Weights of a small mixture-of-experts language model, trained from scratch on English Wikipedia: a sigmoid router.
Below are experts of layer 4 (counted from 0) of a mixture-of-experts language model. Rows are named router (the router's row for the expert) and show model dimensions 0-127. Each number is 128 + 32 x the weight over its row's rms, rounded and kept within 0 to 255. Numbers have three digits each.
After each expert's rows: "comes before" lists some tokens at least twice as common just after its tokens as in all text; "comes after" lists some tokens at least twice as common just before its tokens as in all text. This comes from a sample of Wikipedia text that the model never trained on. Tokens count by the router's weight.

# expert 6
router:078051134131103105101099085074155183128137164143109135132117137150136129154105117181127149118116159155141142140111119136110140140089097095108125113150155115170188132153176126160114173164140144137080101177133096142149157160193193178152123112070140187073153083103137074140122111157142121100092062139129134168122112103102084183115131097098104070104158110053116127124150106126127108127143
comes before: " of", " States", " for", " School", " University", " Court"
comes after: " the", "|", "-", " a", " University", " The"

# expert 39
router:141113099139149140122099085103184177134162185062120134203178112125120124118140098159116141187139125105144148135162109073102159167102110094193073116154135128087120114159156124134166121123110097125170159080156098178043139070177134104099131135168158095111082113150160160089071138122188120158108125093099158165134113095059104116168142153162168092127206076154100123113083134107077108042113
comes before: " to", " the", " in", " a", " by", " that"
comes after: " to", " and", " he", " was", " He", " also"

# expert 59
router:100093057202127080100100072108170165112130161092119134156160152142165186180169150166123198110159161164081186063137164118082108088065154088147127122122123078128123137162115140121142128118145176106125170137136187121122138156155205139096139149093138193094133146163118138131115155148113133110170098103144130137194185121134172130096144090196124128133145151135135137103129126195143112108133
comes before: " of", " and", " in", " for", " to", " was"
comes after: " the", " a", " The", " his", "'s", " its"

# expert 19
router:117089113201126071150117108112163166097139165088110088179110149123133104134217104176106118126102105120080118140154110130120136096076125068093164182176127102208171075075122092073083118079133152098096088117157070156111097148151105141110104080126135136132139121126086122121097120128117142142168109053138134209180106064134103099086157112203151111101213137134121111102167138139083145144106
comes before: " of", " to", " as", " for", " that", " with"
comes after: " the", " a", " The", " as", " an", " in"

# expert 1
router:085083101197079150097135097138169141173081244123140115140142141160131121146122099109116144147139119153131116137121142071131139122073134085145100169098090156145115122102126115124110199133158123140137121062157118131097168142137089152080086091137134171081165085098103127142112085154149121113152106128124182124140165127081048190141127131133179087166083149181117106109090079132119150133123
comes before: "\n", "|", " The", " In", " He", " It"
comes after: "\n", ".", "s.", ").", "\".", ","

# expert 29
router:117086115190161100056140006115125206140111135101114092142150146141126134136197124151056141151148072126173164117163130129091087139116165112182136160132151143152179136122149096049125173157116162128092160114147117128132160181148119181071126183058162116107123104129141143125111094088151128099129109091075154103127144074120122163090155137098119072103139129127115161113132168123108104121142
comes before: " |", " ", " 0", "|", " 1", " 2"
comes after: " |", " ", " 0", " 1", " 2", " 3"

# expert 50
router:091086082157136103056099123101161161162161150093100086174146115112187159174134124169120186095184164109121141080130142121109153117067143095165129157147130117134152153129104105083119150096105128070180154180171183142089163116181147091111141145126100134068133141166123146130118125134088122100114148092153139160184185107080143130140118066173135072103157138146119156103077151211142102098095
comes before: " of", " in", " and", " to", " for", " was"
comes after: " the", " a", " his", " The", " and", " to"

# expert 48
router:135087099115139133092133133122133168090162202111143155134128173128139109123131138122126131151104120088151169160147123132094155152055109133149141110147105146120099090109112128125166149090128130139105154052100162180042086084177149123122106139169142102165099120075130173124095126127173086184160069090099115139147139094097100154125140138172148124159154134154122100129164116125086143069103
comes before: " to", " by", " in", " the", " a", " as"
comes after: " was", " he", " and", " to", " also", " is"

# expert 51
router:077096075163145070154166088039080153115135154116108117091084125124087134140156138137038166171162132104154119134091139149094147114112115134181136115097142127110143119148192125128132117150084132134116109117151146092145149121154204124131117104144090151130116056126121189130098150146166134133123164067131120166166173131111114142117145125169123096134116079120153096042117096119104092114083
comes before: "-", "|", "=", " Born:", " by:", " •"
comes after: "\n", "-", ")", " information", "Personal", " also=="

# expert 35
router:083101086164131102130146099145177169122193178088139150107117096154144213129125104159161147132087111148105145116109114088065146131072089150085088105132136139138170088143095140132122177151133088160162158138191176148120149102140134142108154140127102202115089088147109174111160107111124161052186088124090129117117168086108126118125133137159113089154146040194156072103118143144147128154092
comes before: "\n", "|", "-", "The", "In", "=="
comes after: "\n", " |", " ==", " =", "===", "=="

# expert 27
router:087090113180028109057116042140135183133186158126159134174126166130146151091188067098142173117119172128122188084089169170079096144089082117181132197082116149132137090120153105084149182133191115072092144137071125112134160102155105087130112085132125175087105073110144161112090112202165160092131146121105134147189088130097128064138180069166086090113142137109164148146098135106112057081097
comes before: " |", " he", " –", " (age", " (aged", " after"
comes after: " |", "|", " in", " at", " In", "In"

# expert 16
router:084061094160121084095174092143109203212108140124130033158120185169141168161116127128112128133132077102164095142130108145127095196093137123154090116123136109149178085137133141175128109140160120143148161097112084128139098116129153121117096082116136162107124101101164149144125082151052131126148143137118133128093131145090098136163137082130105108135147115107154173094089150165093066120115
comes before: " |", "\n", " /", ";", " –", " m"
comes after: " |", "|", " United", " /", "9", "6"

# expert 24
router:092075072164083134065128066115162178157128157105146077165157143114182084085213124115149102135100096115123140101141189110104081132101132084113121208117188079154148141097149116105113152100164117137134090130158126158169148138134155154080147124099177224130062080097159164093108134167151137098133156129104101170229136126133188135135148145110085080156130141133155089121113174118104116063131
comes before: " |", " round", " League", " season", " Cup", " team"
comes after: " the", " a", "|", " first", " in", " won"

# expert 60
router:109095084152161153091155060117110161133145117116123126138124122127163081190092185170116126155177172164154137138097131127091102177109138115177139180166122088141118159089162143031138085137136127157186116090146149175108090138193198115082100085120159135113170137150144158086092103160113123083097084162111142128125116083110133155121106097157144161130155059131134131096139145123116134080122
comes before: " a", " to", " in", " by", " on", " as"
comes after: " was", " is", " were", " are", " be", " been"

# expert 21
router:117045112151086079069118094148108178109118149101112104153178151060132122147141064134155122130163078063129186120107154115108104101109119155133136137141123095122140090154099093103148160089105149128115158120088122160106156125115105162083100181097203103078101060129101093148126149140126118095121125113062203122142106101133158082101199077159113085118161087101106136135134163116145170124146
comes before: " ", "\n", " 0", " 1", " 2", " 3"
comes after: " ", " 0", " 1", " 2", " —", " 3"

# expert 56
router:083067133223132080109138101178100165139112183153127115136132126180125132118155119097069150090125141089166183111129086159120096138158121096067156168095161078165129108096134093130126120097151160116170121091139099130113115164187126143108118143151119178150127072099146084151082100114125085147142125050121168164148174081136115144076087135045115094069118129181135091138116187138114150066067
comes before: " |", " 0", " ", " 1", " 2", " 3"
comes after: " |", " ", "|", " 0", " 1", " 2"

# expert 20
router:099084104168110120064140150143094188094132171056124122114139130154118151093192068083112195120091137113210158118085137157115140147111176080164061134130127028176111115153095111152161101128207108092160146091133127107162110125191119150119126143121161135169109052130136141153098151152112163126144094105159156149125130082114108124112130106100094086156100170129139095112077118142112133123116
comes before: " |", " years", " September", " July", " –", " June"
comes after: " |", "|", " /", " on", " –", " $"

# expert 62
router:061113118231092055113175108129137171082181194096090118125146125111141130185117095120109109116094101106103148146135157094078161203061149125124141136147111118134118082114161059157152161159109119094123178096122166189095118108133108089143096148089115172134155114127119117151139105159084145119145125143144122137155128083099145158137116145115144087087143079147147100098092106151164136103140
comes before: "|", "-", "\n", "The", "In", "=="
comes after: "\n", " |", " ==", " =", "===", " ==="

# expert 49
router:127075097222147084100164104110057214134085122169132146116112205121128145209120127057074123087067099091166147100080121163085109159122169127183095111125105132169098109136187095102140163122182094147150121096101131165102103144169146131095150112137098167114127096105160147080164130165102137099149100114079094096097144143095132192143130200129142085133123096069136116135106188128109116088139
comes before: " |", "4", "7", "8", "5", "3"
comes after: " |", " /", "°", ".1", " 26", " ft"

# expert 53
router:115111058223126160128113162172091143163104187093082168175146158134182188171124202181136111153123099133130078113111150076095129144052110151092116129102111088159116153122069135150082169109135108142136143141160096134077122144122171133105131143156155162075172083135101133206153127190110151087179127083080169127175157109094093138128168098169125125115175116165149081126094147129106108122188
comes before: "\n", " The", " He", " In", "The", " It"
comes after: "\n", " =", ".", " ==", "===", "=="